Weights of a small mixture-of-experts language model, trained from scratch on English Wikipedia.
Size: 13 layers, vocabulary 32000, 75.6M parameters.
Experts: 128 experts in each of 13 layers, 4 picks a token, a softmax router, a shared expert of 128 neurons.
Below are experts of layer 2 (counted from 0) of a mixture-of-experts language model. Rows are named router (the router's row for the expert), up (a neuron's input weights, with its number), down (a neuron's output weights, with its number) and show model dimensions 0-255. Each number is 50 + 10 x the weight over its row's rms, rounded and kept within 0 to 99.
After each expert's rows: a language model's description of what the expert responds to; "gets" lists some tokens that make up at least twice as much of what it gets as of all text. This comes from a sample of Wikipedia text that the model never trained on. Tokens count by the router's weight.

# expert 3
router:48 34 33 61 43 41 51 56 43 63 61 29 47 55 53 43 38 42 67 40 50 56 51 49 60 54 39 46 47 66 30 55 39 57 51 50 58 60 59 36 40 49 42 43 68 77 33 43 51 43 52 51 68 50 38 59 39 37 39 47 55 59 35 36 56 51 62 65 56 51 38 47 32 54 41 36 49 67 38 61 50 58 43 42 56 49 67 45 58 49 55 41 47 37 36 40 61 57 60 40 50 44 66 45 47 42 44 43 61 57 57 26 46 47 55 56 53 37 58 64 58 45 45 61 43 51 57 55 55 40 38 61 34 54 52 49 63 58 67 38 58 59 51 52 47 43 45 51 42 56 63 42 61 53 38 46 40 40 27 60 52 43 39 37 47 50 64 56 44 53 36 41 41 56 62 56 54 50 58 48 44 42 49 57 50 66 47 63 57 34 58 51 60 46 63 55 36 39 75 52 57 64 39 45 51 51 76 40 57 53 38 51 47 79 53 47 61 57 46 61 54 66 52 53 63 42 70 43 54 58 45 62 36 47 47 49 71 42 47 61 36 40 39 50 42 29 72 51 64 39 57 53 49 46 60 40
up0:48 57 67 57 67 53 23 40 65 61 53 53 32 40 39 55 38 57 43 54 55 47 57 59 44 63 70 34 49 27 53 49 48 47 62 57 39 47 42 52 68 48 65 51 46 65 64 54 54 53 53 51 33 56 51 48 51 60 36 48 48 47 65 46 60 36 54 27 46 55 58 52 68 32 54 50 44 47 58 50 52 48 58 55 67 51 43 44 56 61 64 64 54 57 34 44 49 47 65 56 36 47 49 51 33 40 52 61 48 28 41 56 53 47 33 45 49 46 50 38 33 48 43 56 49 27 44 36 68 47 37 55 37 56 56 45 48 49 38 66 54 59 51 65 50 45 43 33 41 37 50 70 54 47 41 50 78 38 45 48 51 49 39 50 48 52 49 49 48 61 48 51 47 55 47 41 45 49 35 46 49 56 51 44 46 54 60 41 50 58 61 55 37 50 47 47 46 60 26 55 54 42 66 43 56 61 37 47 41 40 45 63 38 46 38 46 55 46 33 34 36 55 81 33 47 53 52 41 63 34 51 58 53 48 57 28 54 61 38 48 59 61 78 57 54 45 23 38 53 41 56 53 53 55 42 47
down0:54 55 41 44 51 58 52 56 67 44 46 71 39 49 47 53 54 75 43 57 63 43 57 44 57 38 66 56 73 46 33 43 44 60 52 49 45 56 46 47 59 35 36 43 65 61 32 45 65 35 48 49 44 54 30 49 37 59 53 49 52 36 48 40 47 57 39 49 39 63 33 45 65 52 58 49 40 60 64 58 43 62 67 42 42 49 58 64 57 43 51 43 63 48 61 41 34 57 42 23 53 61 32 39 45 39 36 43 58 48 46 36 48 53 55 48 54 68 55 48 40 57 54 58 36 52 61 47 55 49 45 58 54 59 50 61 60 37 39 41 50 44 33 38 39 35 48 63 40 60 59 63 65 49 47 47 39 42 30 64 50 43 32 32 38 35 57 36 40 64 58 69 57 35 72 46 66 52 52 52 63 52 48 58 45 56 63 43 63 58 48 47 51 60 54 41 54 49 64 41 60 60 33 69 54 65 65 64 63 57 48 47 58 50 41 41 44 51 66 62 45 48 49 59 60 46 41 51 49 37 35 57 47 44 63 69 57 52 46 45 45 52 45 42 34 29 52 49 38 44 50 52 45 57 67 44
It responds to: Copulas, prepositions, numerals. Was and is after it or he, prepositions like in and from, numbers in measurements and verse citations (28, 27;), and ends/ended.
gets: " was", " is", " in", " from", " up", " and"

# expert 52
router:54 38 45 53 44 43 57 48 45 57 42 37 48 53 40 32 22 44 60 46 44 61 32 58 71 51 51 46 61 57 41 58 43 58 59 61 62 60 49 48 41 48 44 34 64 48 50 47 38 41 55 48 55 44 45 60 42 41 42 67 46 61 45 32 63 53 62 54 58 37 41 37 37 55 44 37 41 61 51 63 55 48 43 55 40 33 62 40 60 55 71 55 52 40 44 51 65 58 68 44 41 41 59 41 41 44 38 49 54 59 65 45 45 38 47 54 57 36 66 60 55 67 54 59 46 64 68 48 55 40 45 55 41 51 58 47 67 48 56 46 46 60 35 57 37 50 40 51 56 53 60 37 52 57 49 39 47 49 42 66 37 42 58 59 39 40 70 61 46 60 41 42 50 54 51 61 49 73 58 35 45 39 64 56 44 68 46 67 58 47 41 52 65 49 69 55 49 40 53 45 59 62 43 43 65 44 63 39 56 49 43 48 40 41 64 33 53 65 44 62 62 55 51 20 51 48 58 39 36 78 47 71 53 58 45 57 59 49 31 55 46 50 39 49 41 48 61 72 54 32 59 58 58 41 57 46
up0:38 27 52 49 55 51 48 45 59 40 46 69 73 50 52 57 30 70 46 58 60 34 71 55 37 60 50 72 56 54 50 43 68 59 40 59 45 63 41 59 47 38 57 48 47 47 35 50 39 49 45 27 36 36 51 56 38 52 46 40 50 45 51 46 30 47 55 48 33 53 43 62 61 58 64 64 63 47 58 48 46 43 46 29 54 55 37 60 49 48 38 56 63 44 45 56 48 48 47 57 47 62 39 67 50 55 54 73 29 34 47 31 41 55 49 56 42 51 42 42 57 47 29 47 40 49 36 37 36 46 64 54 50 60 41 46 38 40 41 55 51 46 57 45 54 47 58 65 38 46 31 55 44 47 59 64 43 47 51 36 65 34 53 41 52 45 43 28 63 31 61 57 59 54 39 39 56 32 34 50 57 63 49 45 53 31 40 47 36 46 49 59 48 38 38 28 59 69 49 53 60 33 56 52 48 36 55 30 45 65 51 58 53 59 44 56 46 33 48 41 46 53 63 46 48 58 52 61 51 50 58 39 50 45 51 43 40 44 58 46 44 44 56 54 52 71 43 51 44 49 55 53 62 50 59 71
down0:61 45 53 46 61 48 47 50 43 39 56 39 47 42 68 71 44 17 56 51 55 54 43 60 57 47 43 52 49 39 66 28 63 43 44 38 42 59 50 46 41 61 62 48 37 50 44 45 58 48 46 53 31 58 47 45 31 45 67 51 52 43 40 33 45 37 52 53 51 48 55 33 52 52 56 54 33 55 51 46 51 45 52 63 52 42 60 48 45 48 43 51 40 35 62 37 47 39 42 45 30 57 51 36 49 55 45 54 46 44 49 53 49 70 36 38 52 50 38 37 64 57 55 50 28 46 48 57 49 38 60 63 50 34 61 54 54 37 53 42 44 62 36 67 59 38 64 54 50 52 41 56 66 60 62 43 45 49 53 58 63 77 55 43 38 67 58 65 51 53 45 53 42 52 71 59 45 55 74 58 42 66 67 52 34 42 53 54 51 72 42 33 46 48 40 58 46 47 40 51 35 60 49 36 66 67 52 41 71 32 59 42 56 70 50 52 67 51 56 62 44 69 53 58 45 58 42 52 40 43 45 48 44 53 47 44 63 62 58 45 64 45 67 48 65 41 46 68 54 51 61 56 40 47 38 37
It responds to: Suffixes and activity nouns. Word endings ing, ed, s and ion, plus nouns and particles like work, up, development, production, working; also score dashes like 20–8.
gets: "ing", "ed", "s", ",", " up", "d"

# expert 10
router:61 58 60 65 40 42 54 57 37 68 54 45 38 60 43 33 37 46 61 36 37 56 37 51 54 62 43 53 62 54 43 44 43 57 58 48 60 57 59 37 43 55 41 38 64 61 39 50 37 38 56 43 66 48 37 61 48 38 42 68 59 60 40 34 70 59 43 52 57 37 47 47 31 66 48 46 40 63 48 64 54 54 45 53 56 45 61 50 71 62 44 56 62 40 46 37 58 49 56 41 58 32 61 35 45 45 36 41 60 49 71 44 40 40 53 45 53 40 64 51 47 52 62 60 42 63 44 48 55 43 42 53 48 38 53 31 49 46 60 44 60 61 60 54 44 37 45 43 49 59 65 42 58 56 51 56 40 34 37 68 50 43 50 63 42 56 56 56 38 65 38 50 46 59 44 56 59 63 60 33 40 34 57 61 50 55 47 41 53 49 38 61 69 47 58 61 38 36 71 41 65 68 37 47 66 55 63 41 49 42 42 40 47 48 58 35 57 54 53 54 58 63 73 51 52 61 59 42 37 65 41 66 49 65 56 56 62 49 42 62 33 38 36 35 44 33 52 66 60 38 53 45 53 45 58 44
up0:45 38 37 47 60 44 39 56 43 34 53 48 57 49 45 44 39 70 53 65 58 38 38 50 69 58 63 60 43 47 45 48 49 41 45 59 55 59 67 40 53 52 66 60 38 53 63 36 63 55 39 58 46 45 59 46 51 33 45 44 36 40 64 50 47 51 37 45 55 53 48 47 79 57 54 49 57 50 44 54 30 34 62 50 57 60 51 51 34 44 47 54 47 50 59 56 35 42 33 41 47 55 54 71 48 41 63 61 44 52 46 53 33 52 58 54 50 54 68 59 52 48 52 41 53 41 50 60 47 53 46 22 56 43 53 61 31 42 31 44 42 46 45 47 44 28 50 57 33 36 34 57 46 51 40 58 64 38 54 57 43 48 63 60 64 41 37 56 66 30 41 41 79 50 49 40 38 43 26 64 50 45 49 44 56 54 43 32 51 50 63 36 44 37 58 57 53 61 30 64 46 52 59 54 30 31 64 58 37 59 39 57 72 46 36 60 55 46 65 58 33 46 50 62 47 48 48 36 43 44 53 42 44 34 45 54 54 55 47 51 51 64 57 56 43 45 42 46 54 53 56 70 38 53 58 38
down0:39 43 44 64 43 39 38 58 44 53 55 48 40 46 47 52 44 40 38 57 43 61 53 45 67 66 47 55 55 49 37 53 45 48 53 60 61 61 53 43 29 68 55 48 55 53 60 55 64 64 50 42 65 57 60 28 50 48 49 50 62 49 32 61 46 38 39 69 38 43 41 45 63 47 44 57 39 43 60 48 55 39 58 75 38 50 54 49 45 44 43 46 51 46 34 56 65 35 55 46 41 62 49 51 55 60 53 39 44 53 27 32 57 45 31 71 45 39 58 55 38 36 41 64 43 49 49 48 56 42 46 64 57 54 43 41 40 48 50 54 57 59 46 53 59 52 50 44 54 54 45 50 77 37 45 46 54 68 45 32 36 53 22 45 37 66 47 45 56 73 37 42 42 65 59 65 59 49 85 61 51 57 52 42 56 65 57 48 51 43 63 61 52 39 46 31 72 60 60 44 44 53 51 43 55 52 24 58 59 45 47 60 48 47 63 45 54 74 55 46 60 56 66 44 50 43 59 49 57 42 57 44 47 63 56 50 37 44 48 34 44 52 43 49 26 56 45 54 57 49 69 44 60 51 47 48
It responds to: Sentence-initial pronouns. Pronouns starting a clause after a period, like He, It, She, plus its; also word-final pieces such as set in boxset, ton.
gets: " He", " it", " It", " ", " its", " C"

# expert 24
router:61 48 39 62 46 59 59 48 43 58 54 40 46 61 44 34 36 48 63 43 42 65 35 45 62 62 46 40 56 59 45 53 41 50 62 45 61 55 52 42 41 50 49 47 56 65 42 31 32 43 62 53 65 52 32 69 49 38 24 52 52 61 64 40 64 63 46 54 53 43 31 49 41 52 42 48 46 59 41 59 58 73 41 60 54 40 59 50 58 60 45 48 51 39 45 33 61 50 63 48 41 41 54 35 46 55 39 46 63 53 62 47 40 44 47 51 50 29 64 49 74 44 58 64 36 61 60 56 65 45 29 39 41 61 53 45 48 52 51 43 54 56 62 54 33 44 50 46 64 58 60 43 69 53 61 43 46 43 34 68 45 44 52 54 44 58 72 60 43 65 49 46 39 43 60 67 62 55 56 38 55 37 68 54 49 53 42 49 52 27 45 38 61 47 48 46 49 38 62 45 60 58 42 39 65 55 58 43 55 46 40 39 41 60 49 32 67 59 48 65 51 58 59 32 60 53 53 50 44 53 37 55 49 57 43 44 63 38 37 56 40 39 39 38 42 37 69 58 57 38 72 57 51 49 65 43
up0:34 40 46 53 48 48 49 43 67 46 49 49 61 48 49 45 62 64 37 61 57 45 65 62 59 44 60 50 47 60 50 47 75 62 34 53 56 44 52 56 61 54 55 29 51 35 45 44 54 61 33 56 45 51 51 41 65 57 52 37 36 47 43 53 56 55 53 55 54 56 63 60 58 59 52 53 35 51 61 37 36 60 56 57 64 34 49 40 50 29 47 55 45 69 52 64 60 63 39 55 32 45 40 62 51 44 63 48 41 60 42 40 59 45 58 47 46 69 77 44 44 57 26 41 47 46 47 27 64 55 61 57 53 59 52 61 23 29 47 62 49 49 59 56 61 49 55 46 45 43 43 43 55 50 40 77 53 55 58 45 63 77 53 62 52 45 53 41 51 46 36 33 47 57 31 42 41 45 41 46 54 72 50 43 39 46 37 55 43 36 35 71 44 47 55 54 54 68 43 53 46 38 64 58 44 51 41 56 47 50 38 53 52 72 60 60 48 52 43 51 36 51 48 43 54 55 57 45 45 53 58 58 49 34 46 35 33 51 51 47 30 54 54 53 40 46 32 29 55 45 34 42 45 60 51 58
down0:62 58 53 56 53 42 66 55 39 51 47 49 37 53 46 57 49 52 54 58 55 59 53 62 67 39 48 58 63 64 53 59 62 50 75 41 47 54 50 51 53 45 34 42 39 48 53 46 50 61 30 40 52 41 32 51 55 60 49 59 37 55 38 57 58 41 41 44 39 38 47 50 43 70 41 54 40 58 49 55 50 46 43 47 59 64 48 41 64 48 43 61 43 42 63 50 39 42 52 54 58 43 72 47 59 62 59 49 50 50 58 49 49 58 50 57 48 57 46 47 51 57 44 65 61 66 59 48 53 65 57 44 47 77 58 49 29 52 41 58 35 48 59 43 20 51 45 61 37 49 44 40 49 38 46 47 35 69 51 59 57 28 33 66 46 46 40 50 63 43 45 50 54 42 30 73 56 29 46 55 35 34 46 61 42 49 37 57 48 70 34 47 47 49 36 48 62 58 61 41 35 59 46 61 61 44 59 58 65 45 47 40 48 48 63 63 53 51 59 54 35 42 42 41 61 53 39 34 48 59 37 41 28 58 43 50 55 42 35 40 60 60 33 67 55 60 37 51 49 26 49 55 54 25 38 55
It responds to: Headings, UTC, times. Section heading markers == and ===, UTC in launch and storm times, clock times like 7:30, plus the, on, American.
gets: ",", " the", " on", " 10", "==", " =="

# expert 45
router:60 46 58 55 54 50 56 64 45 56 44 23 40 55 47 47 29 37 56 38 39 48 22 58 57 58 54 46 66 53 45 64 43 52 49 54 60 61 49 37 46 30 46 44 60 54 45 28 40 37 70 55 59 45 47 53 47 56 49 58 60 65 58 32 58 43 60 54 56 39 33 50 41 61 45 50 43 60 36 54 58 34 38 50 54 39 54 45 49 61 49 59 41 44 53 60 59 59 52 40 56 44 68 37 45 37 44 48 67 62 57 45 56 50 60 72 53 33 66 58 40 64 58 52 53 53 44 51 57 45 38 53 40 47 52 39 52 50 50 53 54 61 47 55 50 52 42 65 65 58 56 37 73 61 42 39 41 70 47 54 46 43 53 54 38 38 39 55 56 52 39 47 45 50 53 57 54 47 61 48 50 44 73 52 61 48 48 62 57 44 53 35 64 47 65 52 53 44 58 39 47 61 32 21 64 54 62 45 59 48 47 39 57 38 53 47 62 53 57 60 60 56 60 50 38 44 50 42 45 58 47 81 34 59 55 58 60 54 35 56 47 40 42 40 14 39 64 70 46 39 57 49 54 40 53 39
up0:52 49 56 45 43 48 45 60 46 45 61 59 66 48 38 65 59 57 62 57 63 38 60 70 47 33 57 52 46 49 49 49 56 50 34 47 39 41 54 52 63 52 74 55 53 51 52 51 53 61 34 36 45 48 66 50 56 49 49 39 58 44 49 67 35 41 36 41 60 49 60 52 64 36 49 53 47 39 53 49 31 61 62 48 52 46 39 56 51 36 33 56 53 50 51 53 52 49 43 68 29 50 40 68 51 56 50 61 53 43 51 53 54 50 52 51 72 50 57 43 39 38 45 40 61 40 51 44 44 67 55 39 61 59 51 53 41 46 55 72 42 36 51 52 42 49 41 46 54 33 42 45 43 34 58 72 54 35 52 59 59 69 46 41 61 41 46 36 53 40 64 49 64 48 42 38 57 53 44 66 70 72 45 46 50 66 38 40 24 39 58 39 28 56 45 36 61 61 36 75 33 71 65 42 51 43 45 53 25 54 65 53 68 62 53 64 53 49 45 52 67 46 53 60 42 40 45 63 54 49 62 55 56 51 35 60 52 54 53 51 53 44 50 54 34 49 55 41 38 39 43 36 36 44 41 60
down0:50 57 45 46 34 54 62 46 53 57 61 65 58 38 53 55 42 57 52 49 49 57 54 42 56 53 72 50 40 41 51 28 45 50 50 41 54 45 50 41 34 58 62 32 34 39 35 54 38 41 44 62 49 30 41 45 47 61 55 53 46 57 63 47 64 52 67 63 59 45 52 57 55 41 54 44 54 59 48 45 52 69 52 51 54 31 51 41 74 62 65 38 36 32 36 32 48 52 66 38 49 19 47 33 34 35 51 43 70 46 45 42 46 57 48 57 65 51 63 64 52 63 69 55 50 42 50 30 43 47 46 46 66 47 59 48 71 42 61 52 53 63 37 62 54 35 56 63 40 52 40 50 72 53 61 63 44 56 48 39 48 44 43 61 54 59 32 50 45 50 64 53 38 46 44 53 43 50 28 47 53 62 40 39 53 63 55 54 59 47 44 42 55 59 44 62 65 44 57 58 53 64 53 50 36 19 55 41 51 32 54 39 46 57 61 69 30 54 50 40 61 67 43 55 54 63 50 41 53 52 48 44 50 48 40 41 46 40 44 50 54 71 45 39 47 50 58 43 59 47 57 47 46 49 63 41
It responds to: Mid-word fragments, ordinal endings. Short letter pieces inside words (Weir-d, Wyn-d-ham, tyrann), ordinal suffixes st, nd, rd, th after numbers, and and/but.
gets: "d", " and", "th", "t", "st", "n"

# expert 20
router:55 49 49 52 32 49 62 48 38 57 53 39 30 72 47 42 38 41 62 46 38 63 47 44 53 59 40 45 62 58 44 53 45 51 60 44 64 60 53 44 45 55 45 39 56 60 42 44 39 42 52 52 62 56 40 64 41 50 40 67 56 56 50 33 62 54 63 55 57 48 37 45 33 70 56 47 35 58 45 61 56 63 36 53 61 41 60 55 50 55 57 51 57 39 40 35 63 56 55 44 35 33 55 41 39 57 41 37 57 50 66 39 48 43 54 37 62 31 58 56 59 64 56 61 43 72 64 50 54 44 36 65 44 34 58 47 62 54 53 42 50 66 44 41 43 48 35 54 47 58 63 47 68 61 61 35 41 36 36 57 40 43 58 48 40 43 68 58 32 62 51 49 35 53 57 64 64 63 63 40 45 42 64 52 46 58 56 46 57 41 49 48 60 51 62 52 51 42 55 41 61 59 37 50 64 58 62 40 59 39 45 37 47 57 59 36 66 60 54 70 62 54 65 50 62 51 63 46 38 67 38 69 51 51 50 46 69 40 37 53 34 38 32 46 60 33 61 63 52 54 64 58 53 40 66 49
up0:49 39 54 43 66 44 45 52 45 35 41 72 57 40 54 57 48 74 32 48 55 42 55 46 55 40 60 43 65 55 57 45 73 34 30 59 52 31 38 41 44 40 55 63 39 42 56 39 59 54 41 46 45 20 53 55 50 48 73 53 31 50 53 57 47 60 72 43 58 40 62 58 60 27 52 49 54 32 51 63 56 56 50 45 33 49 42 61 44 47 52 56 47 61 62 49 35 44 44 64 51 46 47 47 51 53 50 49 44 40 48 45 44 42 61 57 59 54 57 35 42 59 44 40 63 46 49 36 42 68 30 57 60 48 44 51 53 39 44 67 46 57 49 61 66 43 58 49 46 38 45 61 33 48 42 65 59 60 55 53 45 72 47 66 39 61 68 42 62 39 43 60 47 53 46 37 40 43 59 52 63 63 60 38 54 49 41 52 44 44 63 59 39 57 51 46 45 52 48 64 36 72 65 57 37 51 39 78 49 73 54 50 65 44 48 65 55 39 52 51 36 34 57 54 54 42 58 40 64 48 54 43 41 46 49 55 49 46 55 38 58 56 53 52 43 48 39 34 59 45 46 46 43 64 48 32
down0:41 48 49 50 55 47 66 47 47 51 47 53 54 40 40 62 36 51 60 62 64 59 43 51 59 55 49 56 44 56 47 54 43 71 47 62 81 61 45 39 43 29 34 41 44 40 48 42 48 39 48 52 68 49 48 46 53 55 44 47 50 59 54 40 63 57 58 69 67 35 53 39 45 48 35 50 55 55 51 52 47 55 56 34 54 49 41 61 45 35 63 51 33 40 65 47 45 52 49 47 31 59 80 62 43 47 53 48 51 63 44 43 47 46 58 60 42 35 48 63 44 44 43 46 54 35 43 65 56 43 46 47 52 53 44 50 50 36 43 58 47 46 52 63 49 57 55 44 55 66 56 54 50 55 48 30 58 51 57 38 39 60 70 39 38 61 45 58 30 44 55 43 60 42 35 40 38 45 38 64 39 35 28 38 43 42 46 41 53 57 50 56 66 43 50 49 37 61 44 25 32 48 56 77 53 52 52 63 44 50 60 57 32 57 74 60 60 50 50 49 50 35 78 71 47 46 50 72 47 52 45 47 63 40 66 55 41 64 54 36 47 54 56 60 61 39 31 47 46 52 47 57 40 54 43 61
It responds to: Years and interest. Four-digit years in dates and tables (2014, 1937, 2019), the word interest, the preposition in, em dashes, and Greek letters.
gets: " in", " —", " A", " G", " O", " S"

# expert 57
router:54 45 43 53 68 36 36 50 54 41 42 69 49 58 62 43 56 49 51 58 53 35 65 56 54 37 54 54 54 59 54 46 57 58 50 67 60 55 37 53 47 51 60 58 56 50 49 36 49 49 56 50 49 46 55 53 42 29 85 37 56 55 46 53 53 38 42 49 49 48 47 45 54 37 39 49 36 45 34 51 72 33 56 56 51 48 59 31 58 52 62 50 42 57 50 60 58 40 58 43 45 66 62 69 60 53 53 54 54 46 50 74 63 49 44 31 42 59 42 59 39 58 23 43 48 48 34 28 44 59 54 41 47 29 36 43 37 54 51 59 53 50 53 49 45 46 53 53 26 32 46 49 45 52 53 58 57 47 63 50 47 57 56 51 34 61 61 47 50 56 48 44 41 55 61 44 49 52 46 43 65 55 65 31 53 34 59 36 61 39 52 38 36 34 59 32 63 53 46 47 45 53 58 46 62 39 28 54 46 44 46 70 45 54 60 72 58 50 54 34 35 61 60 36 52 60 51 67 58 37 47 64 57 64 59 35 35 44 57 54 64 63 62 41 63 43 47 44 59 41 27 43 39 46 49 42
up1:54 60 80 50 58 59 60 55 41 59 47 35 52 27 52 87 65 49 35 51 37 51 39 48 37 45 39 57 54 61 69 45 53 45 33 34 58 48 57 29 43 87 64 72 59 49 47 53 65 59 62 41 27 47 57 56 60 50 44 46 36 52 46 61 34 38 47 54 46 40 46 66 56 34 60 44 52 52 41 42 53 44 56 56 52 40 54 64 40 55 56 39 39 61 68 53 36 51 42 55 57 50 55 28 52 57 41 43 49 72 50 54 44 39 56 51 54 32 49 51 43 62 66 62 40 48 39 47 36 42 44 49 56 49 33 66 46 52 46 35 62 35 64 59 38 62 41 62 43 35 55 52 35 56 51 53 49 59 43 51 43 39 49 44 58 49 45 45 47 41 78 47 57 53 53 58 39 51 38 60 48 43 52 48 67 51 43 67 55 53 46 39 58 56 56 46 58 48 45 44 62 42 44 31 54 45 55 49 35 61 50 36 52 38 40 38 53 61 49 34 48 55 56 45 59 53 36 43 50 54 45 54 56 35 53 54 58 46 58 37 41 58 56 47 56 35 58 45 57 51 58 49 59 54 44 34
down1:37 49 31 37 46 56 39 41 38 32 53 43 60 62 50 40 40 61 39 51 65 61 55 61 66 60 57 70 50 68 61 53 37 33 47 36 48 38 44 53 36 52 51 49 37 61 49 42 57 51 53 48 68 37 34 45 42 46 50 39 27 52 37 65 49 55 62 59 44 44 46 40 64 39 53 43 47 75 59 59 65 59 47 59 51 35 40 48 39 66 34 52 50 25 53 40 35 50 62 72 60 54 33 44 47 38 33 68 48 39 46 57 51 58 52 39 49 65 57 44 53 49 49 53 48 40 31 69 45 48 40 51 30 45 59 54 65 50 35 45 50 65 47 47 27 66 35 53 54 65 44 49 60 55 54 62 45 49 53 51 41 46 43 65 39 44 64 55 50 46 46 75 58 42 49 43 39 50 48 45 55 51 49 53 59 53 41 41 47 57 32 55 59 51 49 54 49 47 69 45 70 50 35 57 40 37 50 46 38 52 41 55 48 47 42 47 61 54 37 57 52 53 51 41 61 61 55 64 64 69 50 53 57 66 37 38 54 47 56 44 41 46 52 58 39 59 53 40 63 56 66 44 62 35 53 40
It responds to: Colons and table pipes. Colons after infobox field names (Full name:, Born:), and pipe separators between table cells in lists and results tables.
gets: ":", " |", ";", "):", "=", ");"

# expert 23
router:55 55 43 59 34 62 44 49 39 42 42 40 53 63 55 49 53 45 52 40 60 53 43 40 55 46 47 49 53 51 76 45 51 52 42 47 58 55 31 29 49 62 66 59 68 63 57 51 71 51 46 43 42 64 49 49 52 46 62 38 34 50 52 64 38 53 49 46 48 45 48 87 52 57 68 47 61 33 58 40 46 48 51 52 49 50 59 46 50 50 59 27 54 41 49 44 48 57 40 59 52 47 66 43 59 42 45 65 27 54 42 48 37 45 38 63 43 68 43 41 42 48 45 53 50 54 32 43 55 68 52 45 43 54 48 63 43 59 48 49 38 44 49 61 43 36 62 55 54 47 43 64 43 25 46 55 42 71 53 47 49 59 54 37 38 52 52 36 51 41 37 46 63 59 54 57 62 43 38 41 52 47 59 54 52 56 42 59 50 42 76 40 46 52 44 42 38 82 55 52 64 42 56 64 42 47 54 49 49 48 57 45 55 43 55 53 65 50 31 39 44 30 49 67 37 48 45 63 43 41 58 34 40 28 37 58 38 65 72 58 45 40 53 47 56 50 28 48 62 67 53 48 56 42 41 60
up0:25 55 61 60 61 54 07 55 67 54 38 53 69 50 43 30 55 56 43 41 46 31 52 42 66 52 40 56 50 42 43 46 42 60 43 46 63 43 55 47 81 55 59 53 54 50 53 46 41 42 42 56 37 47 47 54 53 51 31 55 38 60 56 57 59 37 76 40 63 41 49 48 61 64 53 58 40 41 52 37 23 50 45 57 37 34 51 46 62 41 47 46 44 54 53 45 53 56 39 65 51 54 65 68 46 54 49 53 56 45 69 60 56 41 66 51 52 51 66 43 41 52 35 37 49 38 55 44 26 49 49 50 46 47 50 65 55 57 33 46 55 35 64 44 55 50 34 46 50 42 45 55 34 49 35 57 36 54 51 47 55 68 63 64 35 63 40 55 59 42 61 48 54 42 47 31 50 39 67 55 50 67 67 42 43 46 39 42 46 71 54 52 59 51 51 34 44 37 41 44 58 47 44 51 48 61 59 63 58 51 68 51 55 45 40 61 53 59 48 61 49 46 42 49 54 49 44 34 42 65 51 62 53 59 50 50 50 42 37 52 39 67 35 50 40 50 54 32 57 40 53 51 45 51 37 52
down0:47 38 36 58 50 53 53 59 48 53 34 35 47 46 58 51 61 51 44 37 48 56 48 32 53 51 55 43 58 54 59 46 49 62 58 29 44 51 51 45 34 48 58 55 44 50 59 42 49 45 51 48 58 44 66 65 59 48 46 51 58 40 57 38 50 44 39 38 70 59 67 61 38 46 37 58 53 66 64 54 48 62 50 40 56 39 44 50 42 50 42 51 43 49 66 35 52 44 57 37 64 42 56 39 49 54 41 43 36 53 63 72 49 46 57 58 32 53 44 55 54 69 74 60 50 48 61 34 64 38 46 55 41 62 52 41 35 39 51 38 47 38 65 46 48 37 54 47 40 47 75 43 57 57 63 51 44 45 29 59 41 50 61 51 43 58 71 45 41 51 53 45 62 51 66 76 57 74 45 49 28 57 37 56 25 55 61 59 62 45 53 69 52 64 56 40 62 44 69 31 61 69 29 50 53 58 45 30 51 53 44 52 38 43 46 46 50 48 53 57 43 53 40 40 49 42 49 49 27 53 60 46 54 40 56 49 32 52 47 60 51 45 50 49 58 40 45 50 43 66 58 37 66 71 55 31
It responds to: Auxiliary and linking verbs. Forms of be and have (was, is, were, has, been) after a subject, especially census phrasing like There were.
gets: " was", " is", " were", " are", " has", " had"